config.toml
n_layer = 20
d_model = 512
n_experts = 4
experts_per_token = 1
d_expert = 1536
d_shared_expert = 0
activation = "gelu"
moe_layers = [0, 1, 2, 3, 4, 5, 6, 7, 8, 9, 10, 11, 12, 13, 14, 15, 16, 17, 18, 19]
router_score = "sigmoid"
normalize_top_k = false
routed_scale = 2.0
balance_loss = 0.000104
balance_bias = true
init_std_router = 0.00946
lr_router = 0.000474
n_head = 4
n_kv_head = 4
head_dim = 128
vocab_size = 36976
norm = "layernorm"
norm_place = "pre"
norm_eps = 1e-06
positions = "alibi"
qk_norm = false
attn_scale = 0.0884
tie_embeddings = true
parallel_block = false
init = "normal"
init_std_qkv = 0.023
init_std_o = 0.0
init_std_up = 0.023
init_std_down = 0.0
optimizer = "soap_variant"
lr = 0.00315
lr_mult_qkv = 0.7
beta1 = 0.95
beta2 = 0.98
lr_head = 0.00399
grad_clip = 1.0
warmup_steps = 200
schedule = "wsd"
decay_fraction = 0.756
decay_shape = "cos"
final_lr_fraction = 0.05
batch_tokens = 65536
seq_len = 1024
doc_mask = false
z_loss = 1e-05
train_tokens = 398700000
steps = 6084
dataset = "wikipedia_en"
Below are experts of layer 13 (counted from 0) of a mixture-of-experts language model. Rows are named up (a neuron's input weights, with its number) and show model dimensions 0-127. Each number is 128 + 24 x the weight over its row's rms, rounded and kept within 0 to 255. Numbers have three digits each.
Before each expert's rows: "gets" lists some tokens that make up at least twice as much of what it gets as of all text. This comes from a sample of Wikipedia text that the model never trained on. Tokens count by the router's weight.

# expert 1
gets: " |", "|", ";", ":", " /", " –"
up5:116123096136112097174100144132148159137145110117098142101131136129087106116121137155150119121120146109128128117097154138117146116094133111115174128110113097105158133149149107162124131151109160106099134117128195131111160123164120117149134117114118135081086096090121123119148164117097115124160150132127120181122106112122119130128156129126159124157126120134113119163137172096148132135082
up6:167152099133080123103114124159132129121128157112127102102142156154107112165125141097113091143130155092120136073154141106114145150108172108151113108140126142130123180123098134148097098049138141107078127152115200156147097144101139141106139126130113127127133122088157126092140126108135153106111101105099169105133092117141157138119134147096158128168119100133155110121120152110133122116095
up7:111158135139100137134112118105101086134135120151089137095139122129090157174114121140119112108164126119126142139088118107143122147115091088150134128083132148114115135137137132120128144149141154135132132145160079132082151169094141156126133096160105094139116169122125119178086175158157098109145100139117136104099120134128123144089104144151175102130151139122158100118109093150169142191141
up8:105136137099140136146119130149131148130137114095117144127149150135189117143110153127131136120135155126155135117125146159125156117143100116135148091074122143129113134164113127151103135127132146119125153128163101152112103123127127143133093131113089153091133098132145179152146169129113160125121109138161079110152144115146149099119130068114122130142087129101144082098135075139152106146124
up9:156111109123106119128140149119146097112097113127109151113119151154173085114137135157115091090117194197076132119172111157126136123152122128091173097142173104127133109149112139125116114155159099155117132145141123117143126150170145125141119138107159130157098123103151156146124142133181186157105136117079136164115156106159107094118107117083100070129131124098105054133095132102139111145075
up10:117162120139144132081119130117117106139114151142117138102143106163149119108125150135166165101142108102136165091120093121137130168116085133080139090129089122147137127131105142175106097116102075157119125165123116158128139106103115096104170136100106126117132117162100122137153140115178097105171094132164116117092145161142112156151113144160097129114111146154120149158103131123138104131156
up11:146106099160112155147141110111143143105142081119134134141178133146107138118113146170100117160110132134115133147132143096104105082145127128136163130184119142096135176129134127126136157131097113108092146123099128119129152137144176151110143160100130122158175136092145147087154145163130143086106080134193099098135106091088089128079125148106112127118093139153156100107122168094150089116151
up12:158083108099149174115116098064143120105137134121099146123155127152154119164113112137139128137116129120149129132128140103126124137146087141113121172126133125165132154126158114124126168130095137100162111167128162098142142077183109140141135115166149139124120131127144142100164220132169120142083139134110157137110075154095142134134133139098100087166131112151135135109165158134117141137125
up13:111128128078128118132163135124164131122096150113124119213096128124138123148125123127118141114089132146133136131138115144133149139090102110125099182110116112155141139090153110110124121108150103141096127125130165107113111110116144144144147146077137156108135121121160111136138104160153135089132111121091135147106121127103129090147113094122135101121139130142151117136156198144123122095129
up14:153104141122131110141110122165138120177118102137159137108137177144127120129126130122136122124123126151112161104135119122146123144129110141084109156132123136155145138086127151083130120190081126143078169144113108192139163093146150122119123154053164134119120128135086135137142116109100155098129135129106098167147108127103143115135095102106096097124136086117112124112156164111116144108124
up15:115143167157115142119128148115109150139139132129158150094113122119155158145155116111144126145119131135103089152155144123101117119146145130131097144142100099118103098131119116111125140092131103142116083115114129099128082137124075109091170151125126155183110143079115164100138119071157130126122145118088096140146099157145111134121119163127165143142144126134072136083163116141130107131107
up16:148119135119111105117094125113092131145135124155183102135129115131165183108158118117158112151154126134137114169119135120147113151146154134154112128121125129142120116135131159086092108147132110100152162141111118134121108175151108118115097142091181119130128138127123117123111131062154147132135086193140125109103055150105125124152148118129141135127100178115116127168125137151144136129135
up17:132139160102145156127176119128138130094146092135151125133106148119112112116108082136152141132128126148136159119120111112127120146125074062068133143100117106111177133132106119126107116119134142102107096127159151080114118136100094177147146112164105123123144087137147157133114113114124144116161108155118153129150104074131131161137168116160133111148128143122118150144121131109071124115091
up18:141103141138125110127128139106151101144127143122185115123153112093171128138134148147156134120126120161137148161079118145190169131113135098151160109127143106122143103150122133113109138156101090185136112144096142123106120112113150146157140167163140141161146125114173168126117117111176132112084117127137104133134124129129133141118096185085179186112129149160148097148095122116137133163120
up19:153140145131150119070119109170127106090130125145113127121089116125104122110127110158087110135108139109137140129173102112126159111143102114144116148116098118101070134135098153159139131145112136123126163141099137081162109119140131115155104144124118117118121125151115116142099100152125109106107132150111123122103114146177107144108101138108121137146188120120099149147139130130145107145127
up20:130111165091156130119126112108174057178162132118121135127128104122131098108110114148129155107111120111121135120072134143103113122092108111134116120092102134086121111151152099108120171112105121107150117148143119088134135128116136178120120149128131146120068093122132106129122088121108103172129142184126169182115080132144181110133105098138138131156107107124131158150141134105124111157144
up21:136172124135168117136107114145088165109146163159080138136128109142131179124126060161157131103116095131100136095118122147089089068105096155136100102107113117156101133153074153139154110102120078113107143151171144117103086136119125137140138142112160110141151171099122151131126132145170121130125095143108123161174121149147141175110129125146128136115111142136098124191155099096138134127110
up22:137115103063184146109114080134130121145128115117150154116136124118111120111114156136128126140101112144118134153088145118141110112134104142121154123127154072139124147116145085155153148149165098138117078116137123071125114139104166140102153137109129103131108117099133141133101140138137124130148088122162181127122126146138153081148160130139096140119082126109142143130129134131144159122104
up23:136135174138155104135173079137131132112125091133093154102153140157146094174136146117101142119114092115139109121115091156135166099108164131109129156140129161159128137112100110101062087093155103095088077050101151098129107152097134110115103158136115114113134161145165139138117133132161116147131098092119095127116141113170164109141129131106136087157130127092117126124091126107135137121096
up24:115134122096129188128104148114149146137081159139117128097065110109124127153119127144165133078095131153121133107124143096089122134128112172117131142126100168070129106109143128144174135179086122115125118111134125136122127096133133126136180098116151138127132107140146161166139145117138154092114154163112088152152124140128123147177097164144147111123131150165093108120127099150100091129102
up25:093131122136107116152125108086123103108142146146145094095145119157120100120103126117126153078150109137163131131124082119141139117165110170085148109119125108145088105152157186105075139114108110104114132090131102142165080117100097155130103141136151138158133069124142158104121108124120177142133127149101135157124119137079131132131153111127131148128141146117094102166108140104124118168127
up26:134105113114135116112132133130143149136124150155092110106164124117133151140103095095142162095092117179105123139082116119148155115109115153108060140164130116104101114111128111133092162156075129131132155126109121121098134127165098129145174131176102118170129151121135106145133123138131129115080159082109149075146124153132169115168134115158169156121172113108131118191110109154153171074118
up27:092166159151110123138152130070152171144128151105118151112108111128126110140090151166084124111140127126113131078104116158166143138145139134121110149118150173140076129115155177121154141141117147133138118136118126119136099126160119117151175116151154103145151119124142105113133133156117086155145125154148157120150116107164075115155164124120113106125132149114119115139116139137137163090105
up28:137130158168128105129103124121153119183199095145126118131112126144114119131126121103181131150120100162104114131146134117130105128073131142135108125089130103129142147126158110128155076120147077124130139194139104151121127130141114091144124131134127133106140104143119108110083156167116176144164127139074132159172140160145149105152150135146126083127115086142076160170155116106062112133126
up29:121164091114095152138132136171109127122186130110094109149162157124181166116166130137109174121113118086138137131132111117143116151132123112153144080145099109125129153159071125129103156096140100100142141112114123163096127107137167144166124101143144142131077111150143109101143142159170127123179137077148107115144142120150131081156141094117151123142097179096144125111137086157110139143121

# expert 0
gets: " of", " is", " as", " in", " was", " on"
up5:127137108149173135153097116118123136132151149142156093165147142103108116127141152151150104128185123118128163176180113119126128146132147110111095152056156115150121103107121105121088140112109134110094082130138148152145138134151147138144117138122146135098123139145116138123129097107151104079137129145158123165137137094097077130123124112133081107136121150147166121124148179135112104141128
up6:136126103123125110121141125150114113103118131105131070156086127100107095162128121128119107151161154117184178161108110129119133161125154106140133100159127153143083079090136111117112141183118143138115121136149132147149111096142118106111129139100129124068136142152121141151097070141104140134116120092108146159114155105179088122134087157124100202147151130133122163154119132124147155160143
up7:142180117135152111112133100101169142149108098151145122151103130125118134119101126130099110168133148113146138164126125109124076066110099100150138175126087094091177156089134145116141094132139159161093099130087143180133145140161124126117128162121144128135148112168159114091174166133146166139149098173133136105158159153131132116149134134134114139114137148126075107099165102149161157114113
up8:103114118131119131119156114179128134167145130101148172112108133159112145088118065101099141111152156119161167175154133121115153110124098142096129163141152090109096095115194139131140117107167152167174112091139110156110129141074146124059120104120139178140141109123122145121143113139121157090119097121148171100098102127139124189135133156143127123121082146098080150123146152122136131121180
up9:147115128089110137170106146132126118113165147095113151140146163131144106174154136141121121135116151121129154119160131174130110158147180093127147132132115112159140132109094119138179129123128122127129122110097132121091155183076155140126130110124124116128083099125126116130096093115120083128142145157104095170110132130112109089127133144120155135102166127175115161126068124113109143132118
up10:129143133079091112107124106135131080097118145109108142083105097101114157140116132107096146158098135156157099099152144098104129071117125123139105128124118150196148162154126151128136125141120112130137105150176129116173141154177162114112109083090132116110123136182146125132136164099115108144147111131124110121175145175174159125166139126115130097155131128161152104114166122115158152116163
up11:113119148129124134085098124120115166190131169181142081159117088141161158084158144125158153137115104100112125175088155130125096162137150168142153128113112145108150143146117122147127093148088150124165144102152138126133152128102125146131090136141148130131149136143152108143129130111147126131130103108114149134125107153165120121096142131125115113147136161117125119157125150138139162152129
up12:091126142118134122136108137109126130144087135127152139106147064115143113118099110101160164088149145152170075163133132143136106099144151079104161093151118106126144127150150161127144140182110145135126118116134160122127103129180132117143100123136132130113154139151091125170150138101130133100103099087077114161094117130127133136127120099087166122159094134123140118148136187106111136111167
up13:136110133124082176147154107081131119140118155098103132104109170090140113116136127099141086102156146125113106140156116144114137132162150085143141122155079111114133140173083123119154135142111139106086132103140143103132130135100154125123163104112114090132149146110121118114124091147160119107097132108139107095159127105115178126079105103106141132141109150125130109129146151129096087150108
up14:092162177140135145146137127113094131149127092140159136111124103127124118115158134127119148116116130168112111108135206137138119149137145129100117094137154116136138123146122125108086137091168121145111137112094124122117110159194128137086108100104145106173111134129150147085118144159127113115110139179131123116093080121135136096097109086094147107125139117104138128145131121148091116141131
up15:133110134131148128144160127179109184133121112118091120155116172114150098120141147132114127141086142168116111123161171139108110118130150143119150146125159156125108145109164136089097105118152143143142155149131152111139095138137147144133074109136062131106112174166122104170129129086119137081185156074096117112157122150119136142124132101116094156139186152132127085113079163132127125151180
up16:122086112151161150107146106143127132147113154107136153124115062109088109176166120133140084159145110175148147091138107143095125146115135116097138135138091146127159127137149098142152097120168142145130089158074123145160114127106126129122118165090171135145135126091140147067100100084135116147156114119147140128083132106135102125117154086144102122182134126101153127111149144095103079143093
up17:145083111162126119131092124127140139142135139152183077126096110144151161111120132125126116099128129100145084159149160119104147118093106147113160116120118112107147161096146127150137108110134150140105156150096114155107103183148153137104115115120118106124172148098151143123121112108130134156085126112170123168108146116134153093103074108171114103132133124141124115164087122124113186129110
up18:095122133109131112136157155123114083162150131119155124153133110131121150123130144161140124142120139113160127101123128102132123107135110116106150126098106127135122123138105125144129131154116143096094101120110136136122145138136168110108157144131100106134123105147143107138133109142118116136105086110096115117102110127130144139102131101097156126162136146146136156114176095140066169107097
up19:164128159163096101119121166151078104127161097128102118086119113120115186110150135197118111122148102131115135107124143141131126130112151107124145184128137128093135130129145110107088169159156139112152125176140168122127078156145136112108084110107123138123094129144143110125153115111138141156160114134122110159081124124140162127119178151080145137109149147085159101168168138132142123115108
up20:145143159129158186122161116142137151105142096145135129111119117095125115090101119108187144127094083142136152132161119138149148093159126134130118163072146132163161168118136139121160124113121134146107144128168099197086096126127124116148106111108126115103128142141101114162151144100150112139141146139130123098142110127147123108124154159159152118135165102092134104135145137104124123128132
up21:167090138134160173100119158102119091128176137120133125105126110076139117133169150121138118162097105140158109134126114124121088159150086107111158116108095143135155122103122120122136091143138129115177165164142100152167107111101116142106140145088157104126088119117105129138118133124155089165141119134106172141153109116099177113139098103125136097172127092168147139138121131136179149136115
up22:156108119110090115122153111121149092108077101088088131134125160110125144154116155163107150125119117143172111114125106110139157125089123132138108097167097118172154152147137146128135154147171126084127164143113073108121133112114111126142115118139113088143128128097083118138133098104157100165152120140137159132090138098087138132114108116123131148121113100113168099077135122106150105155130
up23:178150092111106116179166129129139122148168153098157121138150094104128157093105150134152114129140178115111101140114153122173155152084117152140158117116164075104137110115136115095109153156073136134093090078118133135171180120129132157140096133165089130152115128190151147137098116098100126152145162135135114169115112121119105163148098100088070153147105116174136126149082139202123156149132
up24:139125120149105128149132132161134129139109141113176105126144135149176145132096148131100140138122118081120095135088123128155168145118145161102146142144125162130133155160099170135148087163127122145122124112106129094120079108164137155127138097107124146134114121169109134139127130145108163149187110137099091096078145123124158127136091100130143140142134130149144160150099107109106159121106
up25:130167125113127130143129148144164135109126104149131137118098156142087086071124088138151130117135126120140132130101099110150127158139099135098116086133137102118128140162140180102104123162171097137093106137075138170127123141192143103128114155146105149131162131094108086139129132152117150109134139135122109129181148119140152113183120130124131113103121115124113124138164133150128174100164
up26:126116141156111107119098129138132119109131133115113129150187167136185110126150124137144128154130130167125153134120073113161148124135146141124157135133072160119125148131096098183118138163093157160116133151133092100151128152164116145141100125140126104117124101103091138098135146139101082131109107136145067121112104146131117121098138118119101099127139122128107082114128121160152103152121
up27:137149121117115118131138075110146123112112170165089117148040145096112179166099110108146118106092131115121115112100178151159122132106136123156096102151127118141144135135115129137138163137105124126098152135151145133140133137168147155137139133107103102146094141070088107120108127166075107085125129115150122137158132088116110131138126128141109124127129126143145142090163124148129127119129
up28:110133095141149149120153141112155109112115152155146117164087162147135125082109160128117131115090147108124119121163110132148119130170113157190155102088115088126091116099130084161153075098164099135115127093116106162117127097152155156131129118095102129122144135147173096109151159118101101133115131143133106131112131216113083142171146091167091149150120158137135131167117141126144107111143
up29:171161148105114195196157141108152163125157120138118077130163113136159139116125116122162166116151171122106158152141127123117117184138134090080139147113106132145082135097100128180135149128099136097097153096146145113124106110157132134116146123143144107109177087136128130134124132104161140121117155112137119116106104089136182111152148113118101117136117087156172157126136121123125144147135

# expert 2
gets: "\n", " the", " ", " The", " New", "=="
up5:116145142135127148113147171099114110137093115087167098138123126108108151128161107143148112149106124140117157093140111129129127146119097146121181085131144119081162151138143106123064141117127096155141144109140140109129099161166147136128140162147120142157148135093116115116145091104112109095142140161099123072117096148118125141156107178138154169122121101152114147110110102162118147143145
up6:146125152146103128119161138165116144103113123148124123141118186124138112113103140127133105141142095145121151155111133089101110102082134154098133146111125118129134148105141077108103171089141125105146096149134129168084121111098116124160139120138138140160176116146123106124106162141119111143101159155150150127127115121118115144125103146093125114164139093106126130138121120163150081132143
up7:109117100118126135143142137158115126120154071147082167126133115118173109138110118097138113126137139078147135160153135146124116107117128130088140133160158079138169147169108134105139139106121085112144096128125092165110119130140158147107104118154128137108158117132134136118132087135150139107136133060088121108126098162096103150092157140160140132132094090100133129107126104080106120163127
up8:131126123153151121158135165093170105135119123108134122128107130115143137143174134092101139090129103103081141124071119130132137158106174143084163092136110134096089109159123135154123144104126122138082174133132108140124126107121141135124126077130124104132155096170124098131098136143099143117105146103114133171128129127107167122121127098115118160137177129143115135106124129141118143150135
up9:106086153124129110132104134165083136150135116100124112172153090127092141105124160105121109123100166118095117164118100135152126130111133151160122128146163092132122125098121098151119138137145108112144105160101149100116156142088130137126152117154136145164120075185134109180089129119103132148140091133161125156158139086144142118162115129168116129109145188140145121139131093112117101109133
up10:132124164122110144115088147091126129119142148135102131183172144114131145126151118101144091122127105088167186123115102124125144127156121124139153121111137140129139119084128112085133114141118156123147119156167087146164153115175143101132136143128126099130162099120124158133163112060123110150133077152132134134145140122103102146145147155156099145137150167114122142118126115128125096137142
up11:100129097091116130149149143151098095103151133172148133137115121139128112117092115137094160142108094091107113191071093126119163120125139100152092091129140147123124146134185108118103142109182183115159130145137154152103139163115147115102088146174109143165148094162057175096129150128093117133120105106143141112134133146154117093132166132110154173101065163156104127159117103141126146118132
up12:166131138095119140124131136153126150160128141105115146147117093109133105156140096107081082090121136125139143104130094110120121168117128120127140104091133097148130135132128087143150115142138160128129163163144161162134158092153116157105143130153148133117110119175133147116098148156141127103143160148113082112132113166130121116141118156126090119081111145131115167103135145129079155121144
up13:150121165158122137098083113135172136112147126133073129119111139100171101150122149151136135119133132136143125151086090125109127139100151131087137109087130108128098124098084085094111111144111113135132132101153168144146159088137085175108074141173072161144137124090109155138167108125163129151138112136149145136118127100143134162129123122174162151146135133152128137147136130156105117131110
up14:125152145116146112097158162105072108112110126126147131118104160127178136120111093192114134107115131087121074141121131155095108144122108138125121089134117108123121093151101115140145124132119098118114136133135155125149140105082121128135129158107121132118138090167108163149128131092127143168176094137141145130118142160136082116130112128150079122159132164104131122126141107154152081111125
up15:126160135090112105120136138104121112132102111149115102108141110144168138068158130122130143109111074119116142098126120097162105093081138110108123141154128150131119136111140116134174158177136153130113129127126107126156150141114125153093171145107165142120140160151138140153083137092125136114116109093132159091129137153147151130145097143133134140142074102093125168115112163112123131145140
up16:145138122129126135132144132130123122110102115148160115125126162078082148125132079151081110115168149081129129105087150128122145131109097120109150127111138148112121147135129126129092125147149131129183063108092112088159101114130121107105141118100121108120144106171146105112155165145133107183141123092112132095142121160080136152094183120124082130130125140142102157109150096087151090170143
up17:157080115119170118138126171122143141123133120125109115091117108122125119163135079158098127141134098127141164153158119169123164116118114102103108165124091195101142111129117110147150146156152145140124129125141174136148132114118115150167121145118105164128123132138167109128116085134113124104170130154122090158109128133128141155124151094141119116126157104146144133094102134137140144070145
up18:080138068134144145135152074108113090113148167102132151149133144143111110134133120194111161113080118099129152108117127096074124134112152121102090126096065114119132141117111120160106100131105153109126121134133143136122164119087108115135113148123132140081116138081151182153109123119158136103138119130130104140179123141137180132155144127095108126125109128119146138134160138091113142123127
up19:135159138149126110128154150116134178113083115190116159107123151120103097142132128128165118120090134119119104151130169120091112185113130142141146122130114119148137123157156102156137090146095111069092069117116097075099139128146121100143133149134114154139149150154118169130080108122124192084153095128105135100189160136158113099117150154172126142127095137053159126098060114154157140126125
up20:141092107166134140154116151101118107105124127126131097140126133137122153134160090101112133159117099181154168101131070114141127181117158123104119103098142131110158141113137100126121094144150114140102141105110132148132145136108184112085126111106114117125122122134102144135148149118089128106123100168139106093090111142115150125124109113090104145120103088096117168118095136184163149127130
up21:121130103134116134102075104121162166112146126111118155111118088142091129092147136124106137104110143120103116160184109108066144121117124125108118142131128164150153120111150142161104141119126125133141093148126158151164167133088128154104110123114130102145114128103138126147133123151148148171144144143101139102147114105113109169137123110145128179131138120083117137137120151117131127144121
up22:150146122123156098159182115157110106125107119122139105154171126169165116127141134157156125125139153129108134135140144089155096176150103131123149094147100148100104115142119145144131128096103118118114178117188121119108138129137135111111094132118141098113122142105100136088136126093158152120097134101125118133117150119097096106082121115146095118144167143095127124106119143134091144134124
up23:084111154141135149130159086119141143134115154131135096135141146119153156130092152091148133159129114143124182157114114119117128128163119177136146127139143124132142205152147126096157078121084129135140153085110149130128112089147158134083163115114125062132111122141084155116148145110117123116136155139100122110135134123101086081136123083118123158111144146103110082132159159146166127088121
up24:130163133104105159116154130143147140116135135160109159089138124131129154169137148089151120109147077159151078144097121132153111129129161114121142178141126126170097146120124091126160138159122091110096129115172122078173153143129159135104147145144155134127096117129138166142086128135124131135097167117104156133141187158111180119127084100097084139145118166143116146086125141147140152107146
up25:172138074137121132083151133145132084173101137092138131116125120128129142072058082100118091087179148142098124135138095139112155124107090064129187097131147131107130155160154149161107153124117140084139114139171139169159131145137120108147136159151132116133091093161100137143126159107142167157149142126148102077131113144123084131142155108072134117110136132107138101131176155101152132146122
up26:138105104132138125115119100118116174123172081193130142123092164159132140186115155086129106086126138102151136138131109132123146176143166113127119162124086126118179132146169155128120109108106134111146157161145145100101110123136122134115104116102126125133166076149144152145120109113122123138123143081109140088127111146114117113160118125127141129114157143160156146148129138133096088116142
up27:144063126149103118130133128108120149138133136141127106109188141122133132164097149117093182086118098094114161145143145115094073167135120125096133151113142113097115126153141115160114143125128132111126143118124129116128083141166128082154129139143130081099129136095132192133091141139180134171100154153148142082121113115137087122139156112147125146173123129159125062103142117101076143137150
up28:160103151128103160113115141146112144151128141118134140161090125118135118168175150108113149118111163135089101118156179128142101159151156104135095115148133070120112134184119130126170078180115108132088107109138102142124145158156118105114121151142142156130144110159179159155123127155129149125133149144131120120133127104099130135130087131102113093101093128116127099113141108140126124093150
up29:112133152109166099066145148113077129154140151134148161140162119119090130117132128110147149118116108163119139163159127121178154120135144131138115144173131137129084128055132134147154161111120122149101113098130124134129133130156171138122129132152113112145117114095121143146101157133150094098141119122135122096134123139140143131096092102100097146137136148128124131127144163103134137120130

# expert 3
gets: " 1", " 2", " 3", " 0", " 4", "1"
up5:161146102120113151134135143104146099143156116155161133111133168167126129149146098132156163111116084109089127119135103114130157112129140139158102153151103094104158112169114139101115131168184114170136123148165136127126138095192148109121160102152129108091090101146121150069136147142139108135143160109136135136116112158142162131134107138158132153142150157144109177097129141134127172124090
up6:093106153130155091148131139080121110158136145183134083134105139098097103174137167170161163114125106123155103095147134103123197142104146112137126145152131124089127124142133129112115065095113155137119141152142133125134104133110103082145123089136166107104155110115135134128115146126140180128189134120141093176157132128128111101136069098127093131194119147135117114130142133109085082071139
up7:137180123152140112108172139101134143123115128117124121156131166138124133122129116144105151130140103104090117116154121092154163102148097139083135173132137168163115094115184070155107147136125133166105114132126175117158167120099109120112133175081127135108137103132090141081132115138117087121087130125113130123153130133100149162085110131162115085103158115114127174127153133134123122073116
up8:113112126144158104125114115120168154168100121135152111111124151155115107160155137119162150106141134151113134172142126131093135127084125124145114123139145158114114114145123153110172146136103143063157152116137117124131131151161119103182129087141101129090096092117154130107122134127117147106091164153150121080091077127134110112145109147085151116142106088119108113176123132158108122105132
up9:139084149092141121106120147154156077170123135122096128137174129119129133166123102099130095102070090155130144091122116126103126137127083145141136144152165110129090125125109119154167131152107108117102137085141144149154152151123112136126150116146165121097152120120101140113137133117175162077098132118174123182124143118106178153144125133131129159101137117152153141099129118136136123100143
up10:116122131103101122136161149102100113147142124147123122140111135144147120135158153135153170137108113160130117134112138128172173164092102103133102167101114130111130135131111159117090145184074144144086115141138141098125119139149125133092127120121117129123098112124138128114145138142122154121161100115127087086118119125143111146160098087144122142136119119144124115110108156122083131158101
up11:144119137129120114159118115114058149135130102108105149100099055116120099139138067125134142098113137148120136134107110064110152133151160051163129132193144143174134134134096150105113174140143092126162131126099108150154135125171127139136146155115081147132145136137134138165140124118149116143160115150123124138118101152129158138126112132194136132164088124117147130096105112141109122097131
up12:115149088164131114115112095124174153120131106138166135110112121143165154104160095122136175129160138144103110160112172139104092083146130124154158123105084146160112117091091114189135116110141144102091132146120143136093138087135073121135127125086145150123127115163136105121131122139119120079143142120113096141175111125138112149119111129117127121100122118099151135150088113129140129142134
up13:099139131172156140098091110105117121076103162146133128126175130150141105139110129161151161114157125155116129144120111141119143117092143132113110066152114135096176127128092101114137118131088111159115177152120178133139155164087135116144123112121132109195159131106125178117124138120150149099115116125093149105107115084131132177147133103101124128082141130155137138169109107130143112134086
up14:126085093142114136132099137141121121169155105087142101115100161105120132110154137154120175150088138135104126150135099171140111113083130100102115097123129128133116105162093102153144135139136126094117123142096084130171120099126111095166129173167130153157143108139128127160133113084120098156108155094097121148167115158085168143124142073153112122098144175102126122103126119131134139083141
up15:166184093153156143111122155146181160125152116130137167131148076104177109119129172080116123150151123092141179191098146175151166130120111138165114147129120118109132092145151164106119118137137149138148114145127114157116136094121130143125158115136140144116140144094117151147154112136106091135110168117072100099155090096176140127139119138146135096149122157080097138127118125121102089107142
up16:110121126109138111086139116115129114185115162143155111111100151125126146134102112127152114088110160103148110112145099152139092155099101135126107104117108139130119159161138110135154095116148153140110119127135105133124090098090175156146128145093131129164112184165158158159107125129127091154155117127130117094160091114122117154162080106144077116122085130103121123137120149145113124106138
up17:110184129156126147119098128131130125116122149138138138141133152140141116122126163138096093164121092125138121094112118098077149172160115079099153155118129110156139150124128112112177167125153139169135164122154122129137096147123165188123114133117146091110138143151123128161128111132062110143110158167132153092194139162113181151155127137099119132126134109097120130137144139132159090109079
up18:130184141118125124133090094093152128152111160160144098132130148147106094164087090145148110115132149077122167129134114144148173144140095121158095135107150124136109120095113181130136124135138137145151131112140127160143139131137134125118136127140121129088111097193149137130123110135140115134105159125136120128116150160087162074126091120132129108153094122140146159118122085141132124080104
up19:105103118144069139137127130121117123091156171167124142117107093124097134170154102130156113123110140163093130119136150125111133147113123152094132114120147123132120099120104107113118122062147123096106131111176130107145130120123128131145107148126118151116152115081177139104144137145116121164136154125142150133151142148122156163091120102120053138093106131140129095191131090122124132143106
up20:150119117117146117125121118122132131134142158134101148132106145144108146122153134152124147155116166156124166172128078120163150160092158151175141118136103144106164116131117136078149166140149081131099130132152108161123110104154147127109120118184175130124137152084128112120119136129168164129148138113111105101107138161151097131114118105151107111164129093063141130099100156141107191117083
up21:127158104116153128142176159129119139114120105139144146123140100118150110073126107134186125138109125118123106135161096116144128093132085098104103062134143105135151140135107139202122138127107114141131115128113106138132135156187158124124101146132103128125111134121119122122134082117135105167141155118098149112093126107143127156105095150116141132126085116144159086108157138141113158111113
up22:141142134129116112140166099139118126101141124077089136105084153134137132110117134102124104107125110099108086106108126142091124152117104117128154093130139131093155159152145123132176119141139122147121137121091087144067141156118100149169133147140179104102091120153124100156137153088131140152136199149160113182129155141093135145134118132143141133166117138054144178154115136175121098129089
up23:131156129145109132132126197150150169149135128117124125156108133154164122130166168141134117149107092127113119117168105145085108076141102144132105117125149112131115109113119132110149157142104111102113125141123086140064095166118107094148150150147162137140094112138126126121106120108091141118145158132165145130129141118151115137110199117149121144165144093123124101130133168141147175098117
up24:143140123121126098080141127148172074117130140086102116116124143140135146130122112113081148134123131104092111145082129118131135100127120151116126119107115048137142126130119146130102122099138092159136110141117097149102146170147112161121112124124151139136116160139109146081140107162124111088090196140109151132133152131120102134105128093115179129144132167083133114146154121123124128110116
up25:105152106134147128159124101108126060121136093131090128138148112111100143159136145120113095139159153106170145124100106139126143144120105110079140135127116134125100117135137122100133122112136097124125158088135150125114175155099136120126145102123097155127087153136126154146171174115100120138098099144114110095136111131187131159160137157120094147168134127119080159125139146170153091127128
up26:135097120123119151158130191098106141131151117180171124128103111115138145112111128133124163140092144130107129109123085132093110087144092151179118137140142125135139093132134096115149162146088153080144174112142150134117165088098114169147131160136132097144130120135110110126119119118128149153095077128159137112143157117124127154146130172105123106126122140129125146138105161139139146128139
up27:152120178186133099147120158108115110133153158119113112134093144135119106155124121111142146106182187132121104066150118112103074121129126106113110085122161144131121153103161119122123134104129102123120102083149124111134104114116153127121155062099102120094155130141126147128154119147144162097125088071156129111140103099133174144133144099114136115098100109156143086099144063117152113139126
up28:104192160117102118094133148122103073158151150127124110075110105123069091119132116126127158107119091123124160144153089118129146161117139096140095119164134172095172153128109105140156114136126110134135143138135138118150096121124111144136118119122139110117149169102083144135195124104107153152149117147157132128152109171120137117072127160152154137127204095108116136126119075138121113125156
up29:149135138104116085123111155098103096152133097071120164123110138126111113131135122124135144088123161099102148114145169117140168133145074121086131120133090096132107119142120146115129141138120122153110201126153107136150135128144115131136088108133146118118134112128146156150081091162165134129109129171097121148084139154142181097119089117157116133132123147152075134119078141152141087107089